Experts of a small language model.
Size: 8 layers, 55.4M parameters.
Experts: 64 experts in each of 7 layers, 240 SwiGLU neurons an expert, 1 pick a token, a sigmoid router.
Training: a variant of Adam for the experts, 644M tokens, 7060 steps.
Below are experts of layer 5 (counted from 0) of a mixture-of-experts language model. Rows are named router (the router's row for the expert) and show model dimensions 0-159. Each number is 128 + 32 x the weight over its row's rms, rounded and kept within 0 to 255. Numbers have three digits each.
After each expert's rows: "comes before" lists some tokens at least twice as common just after its tokens as in all text; "mostly gets" lists some tokens that are sent to it at least half of the time. This comes from a sample of Wikipedia text that the model never trained on. Tokens count by the router's weight.

# expert 47
router:166154042143128161132058198096139120074145170126157119059096121077100119136116105138124035075073161113179108082106166102079084185144165126099154180045126107098054125103134163137179108121122130119125133133118135076115143117109180161044136117137110115084144118096139079133073173148077135134132116085147122121097096167091155164130118137140121110127131124134111145107138097145082154127135109137124077142148137163139160146105153143091153139109117162115101089083186122077077116128107106
comes before: "the ", "to ", "by ", "in ", "a ", "that "
mostly gets: "followed ", "used ", "provided ", "introduced ", "due ", "developed "

# expert 40
router:152165101127003135121123169141140147092184146160143181148121153068147102126085153208130099187091132109171154086156080136119143177103141158122165168096163135096132161145111173103141112109101170077154101121129154121132173170116100145124164106114079101115152153101102103101107146153096175122120126106185128114089140159143139119144092102173066099096176120131146196130127149105108157152139131158112101121064145170156221112182157166166138128133162105084127156106122118055108102144150142
comes before: "| ", "|", "(", "\"", ") ", "—; "
mostly gets: "Best ", "Title ", "—; ", "released ", "Music ", "ums "

# expert 12
router:139162106218097154095114163092079199129138110167153179125096134085099180149109139158159054135097164091116125076126139128145099139100142121143066116093149168144108087119113078171160152129136123080092121102138123087122158174135082153077117104173181145083176120084137106088143171121085108122142150067173139084144164190153131093101126167132113132116151109150105160112112135141093172164108083194133110138087129123180220149157174137138144134179116157126104127144124163070150105113099094
comes before: "| ", "in ", "|", "League ", "for ", "season"
mostly gets: "League ", "eball ", "FL ", "scored ", "league ", "BA "

# expert 9
router:132175095144063165031092193070137137080130200146149124093097119063082149168110173144174094145109148063175137101172109181080119173162151136085173179129152153086095157166102175144136135118106134086123098118130153127122133063089110142063148122187137154107167100092134174161130139120119158135109104076174113088097135109132144141095109185104098144119135117099114144128177110111134125159150107092121099117147163168149168133105193162135139153112125183127169166091111152141107159152150149
comes before: " ", "0", "1", "2", "+", "−"
mostly gets: "–; ", "respec", "Conservative ", "probl"

# expert 52
router:149201086227106188079109147106143114044115182123163182112108138087091144135142110127130088127038163100163152087114167121094155141172179131110122162064137102122064141166157173125164119075143077096090122143155116100156122120077134116097099186154128121136114127102125106122126155183113115182175110096169149173098156183110101107136132120166079109112192112130166139134130171142133101143148126111086107134150130094134190098121150104116162183119119155127166124090124093073129162126115119
comes before: "of ", "were ", "and ", "are ", "in ", "have "
mostly gets: "members ", "students ", "areas ", "ices ", "they ", "people "

# expert 5
router:098213068161125182069063180105155128090128134115148238111094146100107121180121115125192082133099166068145124051126168141105105101140157114141118162082134108176104150138133095151144129117127118090114118131121141110155171125127145172098095085156145149102103138132105109101117180098076079140116127104225116124089190208102125103155110160143064146094163120135151141099116122122163125101133135138090128112145164149110177132127168159141134144132115189151149099114142121078148132162118074
comes before: "was ", "and ", "is ", "had ", "has ", "("
mostly gets: "she ", "he ", "She ", "He ", "who "

# expert 60
router:147212120187000148141099167123113198135163137122128145137053180107090158174119163126182110142125173151169154120129103126125115153135126111128114085102140123122111120136150120151120112142104053094125188132156081081138145158149102115107151102158143136142166159096160125127135148138106141123082111143191154119119077152186117148122147123163109084136178103154073193130114149101116156146127112137152131154077217089163166146145148114118180158164157174153147139120129116076107158115161127
comes before: "\n", "==", "–", "\n\n", ": ", "; "
mostly gets: "also", "Championship", "Champion", "career", "ampion", "round"

# expert 45
router:168206110164073116069091132105111159079170199183128143091124157125105116132056206161176089174105156142167089119124135120097087142181135159117134132119125147118107164141127154162172126129120129086064143107102141111153145079121189133095147067182159133069116139116114121116118128151103102119126166077207131142122140182143095103160119166111131134196169177145061079121160118106149136134140104103138113139178159172130137105126182136180113165075159150161125105156165103111090129125135100
comes before: "- ", "| ", "= ", "==", "Personal ", "==="
mostly gets: "Occup", "\n  ", "\n", "\n    "

# expert 22
router:140122106155098182073133186082142125086113136193159128099086110122072098148113171145171095142098176079115130079120183111055121135130142116131151112060139187125137138142124155172159175118149105102128091110167142106113177081045152134118100103194103095097132154038139089110114160082098140130133117094181164129111150139114097152107138128159151063092125145172142119098156136105133151095202103097090099118134103152095184111198146152086146097145104171126123153066107148134162120125130127
comes before: "the ", "a ", "he ", "his ", "that ", "well "
mostly gets: "because ", "than ", "As ", "some", "if ", "considered "

# expert 43
router:106188113181153144106115151101143156098151187172140185091082081120114119126121114137137088127083129071196127087141150121093136175141173129133133161066141127145083123163139083141188125143106129069079085093082128088166162169118176163067141155134167142126140131113150152121102140102106082186158144042159098153138138219115079120115137152142123130101121115128154135148107123199141116134122125134069124129145116131145200156149157173159163142140120178173156134132150151099047108169085147
comes before: "and ", "of ", "in ", "is ", "(", "to "
mostly gets: "water ", "mm ", "light ", "craft ", "face ", "fire "

# expert 15
router:144178127182105193081126229080119137109167121114115201135098090088148184168086187138171153148112115071104112101156196102134110101151201103116130127096131129177129146108122127108135135116127136104123132123174121081131169140144128146103120094158077145118143156132152078108086167123131101111134130103151108147093215113193096126143150140105145133180108111102129135077157094111139097125156156101157173142079226146163137102102178137164150115110108113135138152089101162111062187121150100
comes before: ", ", "en ", "t ", "'", "er ", "en"
mostly gets: "Wal", "ham", "berg", "Wil", "hol", "ley"

# expert 13
router:164191082133108148086095135071155184064126143181207162110126104126107124150118128128161084098064145097201143103178123150107108155117145131102130143035137124144091106168148149196156153080115092118125145106114133080140178136106169176079103151143168110158117143125135126133073161138087119175176133069188102131134146189096087163114113140153118096078136155161127104139139091169127094140130114155099105118143113109119212130143099109163202122093117157124171123106154152096116090168122111
comes before: "of ", "in ", "to ", "and ", "for ", "was "
mostly gets: "construction ", "development ", "production ", "case ", "name ", "version "

# expert 16
router:167186142118062177114098195132117122069171172135185163138109150118103121186109171147178126173105161067132086109115087168069130118146142117074098097128115132103069170175114118180112155155086111078097089157147118126119175098109176161074157119170185110120163106076103116178133117104041124157104129121191125088140151135136162136126152130135077157122116157115144109114162103096139098094129126146099139134138141180132189102167201165133096142108138146145169135145088137075118081134155122
comes before: " ", "\"", "Yes ", "Year ", "Title ", "N"
mostly gets: "sur", "ser", "sup", "Det"

# expert 23
router:119214034156028149113089180086157132107120142093093155159102112085130113145080190141144066100113138079131125069134112154119078118132101151165089115158124128123134131117140108134166146152121143133093087159149151137101095128067151115134105164146134163064097128065146106139115083107118122095126168118167139112062178132150072142145100123134162121117144100134101151141139096098171130115139115115164065142147255119192129110156138119149107118148103143128134112103145088132122126141152106
comes before: ", ", "o ", "z ", "z", "o", ". "
mostly gets: "Angel", "Anton", "án", "o", "na", "Jo"

# expert 3
router:159163108138037121096072196084100111068134221175133175103098148168099122161104165118127135163126142089117146113175165141058124062118114146065147182105141141168073134148168126202164148116133123134164134137126126100110151162120135134101148110114154161102170174151074140120130147126108183154087164121150104126055122172095136104149111133086138105174122129108086168130152113121155172113176081165117103137190160188124178104188104126103148168146127148121161108128113143126104169124133103
comes before: "\n\n", "s ", "000 ", "es ", "ence ", "A"
mostly gets: "camp", "offic", "fund", "Sci", "doc", "sci"

# expert 31
router:132147176183103183089113236149105193070093205100159201105157178129084145165162189131169127149074146158111123117081132130087145135129099124110168089036158103161098120127118129146157162105107100105067117137100126139165196105119130129145177103156118108122146095137124133151099158111086117116155152102136119168110115133138071126159109124134114079167143117156133149083200125149113128180125109136114104137134087146129196109129151098170131168173160175100080147131115138066109128139127117
comes before: ".", ",", "th ", "–", ":", ", "
mostly gets: "10", "20", "88", "90", "30", "15"

# expert 17
router:125167081096000157035075141089077119067182139124142170062155118143102150175132148126175091112127136132131131096104128126111160123188138142138151205152119169116126160146087150140163153152065102142099173143100132132105151128103098154111113110140177114118179111134106060124075098155114127134140119083157109082115144142135141123078125144148076127098095167105143135119168106209111153114080158146121092134142153099142126071118115123179162157097080147140133121097120136172088095117159101
comes before: "ation ", "al ", "ated ", "ation", "ate ", "al"
mostly gets: "gener", "ustr", "journ", "initi", "gradu", "associ"

# expert 63
router:143180069163100163068063132087169131065138202147157171082114083145073140160128126139149107096122159082160143101123152140108137131132138151100156128077132175181102135068122116102167151085145122121100099126131121094159189149142129169089124098122096135115126154143101136096100154157106110152149110097189140079140173227107089119116064113172070181114198124144136124158123123110140122122123150152075132135124125148099224149140129102130137183109119147135152116096128089058146149190129111
comes before: "was ", "is ", "and ", "in ", "has ", "\n"
mostly gets: "It ", "there ", "self ", "which ", "There ", "station "

# expert 34
router:183174119165000142082144186153115179075157128168086176105060168149099146180099129138119090143074154095140114069185136109164067148102091155115143118111149117122108096107104161125137063120073107135074155128163140127127119128118132131134095165121101101122164141138142120109150116134066137117121136123178132110137176158179142121132183134163140118091143108098138151123129097155110173156097121190139091167076184131181150131181149125115180123157174157145141126105123102082127108125117061
comes before: "| ", "0 ", "|", "1 ", "2 ", "; "
mostly gets: "Ath", "Candidate ", "Cam", "ld "

# expert 32
router:108194066138039145106115161110162171108144115135148155113119112138136176154069110144228101132131101131117127072141139107047080115143103097096099094112140118118160118116138149161115147059090148107101068106141128119169154175101118103140141097210135131089155110070108097116103153159103129135177126175153175142094130127115117142154154141110071125118154159127128103101175135113102161153134141088134079114151237149160175116171103097180179097135113158124112103139139135103093085155158089
comes before: "i ", "a ", "a", ", ", "i", "s "
mostly gets: "ć", "š", "aj", "Florid", "č", "lav"

# expert 29
router:147145132181003142129070187130107177091117137148144156091079133100081090122158139098135146207124114109160111081153145114093118152179130149140150152115151126098111138152150101128155122086114128094104097099160148059129160088073154163157172141155137161098139111129153095163103139184142153124130155114191150112081142170130126145095179109145105132080199113116079139146146084099090148120190117138147109128104190161148152096172194140160112116110116180131160131067109098140086103126189117
comes before: "\n", "\n\n", ": ", "ae", "- ", "Kingdom"
mostly gets: "|", "|---|---|---|---|---|---|", "classification", "|---|---|---|---|---|", "trac", "Family"

# expert 21
router:165173109161114193103110145123118219110134176161139168101069088082127147129095167118124075170100173085146104058131108135065090096121138121116133139131145121155127166145178131152112114145171054064094124124165141116165165116133075170098156152184149116100142131133106143082107102121112095137185127136192130117153168139134119113122131164102121097077102142176118114060121068127178178122112110109119129154132114113150188097113213186138132186138105189108122107105141128134171101102130086
comes before: "a ", "in ", "as ", "born ", "of ", "to "
mostly gets: "worked ", "appointed ", "served ", "married ", "attended ", "uty "

# expert 6
router:157149068137069148147137159131108166090178203150142240060078101145102135076095148153126134152074177117149070124136135105089109191176158149110147106052136108113128119138131168122136148135089168054107104109151161093111193089098091160149160145155118136129103152095157178166113144140121126127130167114157143118113119132117082164084137129151108109135155117153085124130101110133120181161130092133103117104122110139115166181200186137121102123130119209147105105107093103130102138182166086
comes before: "the ", "a ", "this ", "its ", "201", "their "
mostly gets: "near ", "across ", "throughout ", "within ", "in "

# expert 48
router:133247092181138143069067157125148145068082203142143113100108097130135157164107165121192105120044149114155142025164150159080107105143139139057151139078140134139061161159138141165183146146116126096129113140121115076106199108110165153126128131111106124133152113088117143137132168095118147128141114099130146113124144182110098081129141142173086098127150146133131097138145057138115158132129124151091095133137135145144160100180181159093176161137161155123171126104112121127157175139126088
comes before: "the ", "and ", "he ", "but ", "which ", "including "
mostly gets: "but ", ",\" ", "—"

# expert 54
router:177165082170116176097105163120143139079159196146139185091066150089113104114087150144163098126120163062137083083139198131087089153166138090150117150079142125162105129143121111135108096100135143097077101108138153107145156105123085164087184111140122146073120139105130145104113148131091096149137146099147100128120216164150083140150102157121093168096139133141131154106106103135121141116136152115090106094116214115137199155156168171193134166136092239145109143088154085114129119130144082
comes before: "| ", "(", "|", "– ", "=", "& "
mostly gets: "JPL ", "ov ", "ć "

# expert 53
router:153237083164105177048136144110125121096110163201140170047081109109086173168103179152167119142128168090155134088136149147114118107159112179114145140110127142162089114152153137148148192146117106100057121135128128138127199088072155145093173101132126148095125138131110122071102134102103146120120152052173117102128136187097096125145108151183089082146132111085148176112156128148141176138141099151107070116117166150132206132117172152123162139108135144126132066123090137121128115133165114
comes before: "The ", "In ", "He ", "==", "It ", "== "
mostly gets: "\". ", ".\" ", "). ", ". ", "\n\n"

# expert 27
router:133164096188082142127128121152109133103163198114132181132135135133077146136147148155180103159090160102135089107107100093105152129149132131072129148098131093151118197141118134156186140124103132119048111089157099111147168106128126177116132097158142121057134065074135160121150163119064106091163142047198124107145130191125091095110082166105113153148141159144153151117179086178107139162151099124059116112150117143106211110094160092146099163134169160158130153088112112146056120120101095
comes before: "| ", "|", "(", "km ", "years ", "m "
mostly gets: "seven ", "few ", "six ", "five ", "sq ", "three "

# expert 46
router:154164093193015150097103142038115170046176124152137164129087103118114161106095208130150129130095151097140069131158148138105106114171154116124155145096146169147180173159142157162109142088144131101094123064147177142149174087119119165135130147114131110085095129111118139121082173119081125103114132062150132125146146143074081121097090122125150146115113163173098114159127065168173156133118167149129128098088160122190149135159141208140143170110108155154136138133098095094138143163121104
comes before: "201", "200", "202", "194", "198", "197"
mostly gets: "died ", "Born", "born ", "April ", "January ", "June "

# expert 62
router:169163117156000125121136180122062157117176111145150166126137144096122113171103181165149089201092146087168118106160113111096109135172168118145119151101158142057148124120146181118099113111127155113107106138169141118139160146135141137098184166155076129143140158076161164134163083190098164086107107092148147130162137139131070104132157109099130108156130185150114194125123113126181134150146138133101125076124195093169137148110135174159134155140133177103130102164124079121036098144136095
comes before: ": ", "\n", "\n\n", ")", ") ", "5 "
mostly gets: "Website", "Died", "trans", "vot", "Location", "spe"

# expert 8
router:128165096153000137004101156077153169155154208127102133097074084107096131158089134187145108183055157140122149118126073113112131164120125132154140132058138144095125094131120183113110112116120122127128115122145113130109147110101065130140140105135127152118134139076146149152133158113096161142147095067142124080119108152179112132122089179074071108100185105132161178099109125112139124154159093117098136094114140160166144132147137135128168165163117133121186139087157133104069151094113118
comes before: "% ", ".", "| ", "%", ") ", ","
mostly gets: "% ", "%", "household", "surr", "population ", "votes "

# expert 7
router:163193126160115161088094151096122144115129114139145203082117152112153092130083155122182108125090186065172111078148150132095127149176131113159103171080142095158097166124117115140098094165132114102080079090097174113145161096101146168086142126140134136063129107081136131126105161080086122132127144069169089161124206156119060121112143148124105154088155106141141161101105125104107141095130138143081102145142175138138181111195190135186154148141118234112105148120136086086098095126113096
comes before: "B", "K", "H", "G", "L", "M"
mostly gets: "La ", "Chris ", "Le ", "Robert ", "Peter ", "Michael "

# expert 28
router:165155107169088174112127176159122183048181126120156199105071153097132120137112138161098114166126147112138143064105178102126085149134106115133148134088125100144124136123143134131138129112111147121061085135105130126141174125058067098085176107130081151082186146097129148079152147109069123138123129078170078129177210176114121102127112146174122118098104143184141163137121129125118186153124158173137080152140171123156185115135125152182145177149116199145152147088144064100111125155166094
comes before: "| ", "|", ".", ":", "JPL ", "0"
mostly gets: "MF ", "ITA ", "RA ", "USA ", "Rank ", "· "

# expert 58
router:154204138186064125053097203100095180090167117147137231138044136109142151128077125159151153109098216085111104106110109163139126149134097117135097121081137166109116107136139100135128142146124118107108139148159084105088172170094083115123132081172140090097193088092112107084118132159115114113159114115150116149140135151126099108151137138159123126169151103139148177089168096167089153173169111169108108135115162120148163142171151167165104149091155169078155164132148062124124092153110117
comes before: "| ", "–", ":", "October ", "(", "W "
mostly gets: "MPC ", "Stadium", "San "

# expert 49
router:185124075160019158131111208109113158056142224159193150087119157124088124188115199122137163142099186128143131104108130175110081080158108128099132138119150161068120137124083150107119154138082055107134128099118093144107173095099165153090164152140080121131123106073127117148104177103159173118166150106155152109164132142101095101135145146173112067117116127159148143032118118114121130135150134149100103149122083101098118163118140149127120159120163110128163097113155148088118133096128133
comes before: ", ", ". ", ".", "'", "ed ", "ted "
mostly gets: "success", "reve", "construc", "children", "character", "However"

# expert 10
router:221117114129074201111046211111130135095136173176138112124130155095144128174119148129174114166055157106138120166147190151071077147222150124141159117122144120128071085141124172131130149143124134111123161137078101146156153180119148113100134137162116130111182115081119126135109130127124153171158146111207143139100084156146049170119100140145108082097116089141140151134172126175116124146157120147143115122142133154100151147102121147120154123141170200116126097068111103148047118148120097
comes before: "ing ", ", ", "ed ", ". ", "s", "er "
mostly gets: "provid", "review", "fail", "introduc", "clos", "pass"

# expert 14
router:108204081154097178093118148096127146111131155156161213139117127110098145100097104100163075098102164057160109145134176156090118123146151171115136181073134153157154108087122091149176138115118103073086137098110153096131164146105125206079117084161196131095099122148088106129063130141111067179153156040180109131083158155122115152138114135098103109109142134099114155088135059167160080157138144132122093143166161155092188112152143113161163168126095139144137145123121102090155107144143102
comes before: "of ", "(", "and ", "in ", "Comm", "School "
mostly gets: "University ", "Army ", "Air ", "Battle ", "County ", "School "

# expert 26
router:105175072135113122100118147086117210047167136158141196116134079092096110145119141153154082157073123116141112146121108190150081143109147114080125171101120111112157106115159093131171132157139091086084124131143144180134137176107151116105139104125172135114114116094126149100137103173121108169144084134196156060037122122152114167161138132119111128156178146157098120141127088159142095155144079096125133174151238161142134100100207134173134168119140116175127111101128127102094152152194129
comes before: ", ", ". ", "'", "\n", "ian ", "."
mostly gets: "usin", "York", "City", "ital", "father", "ney"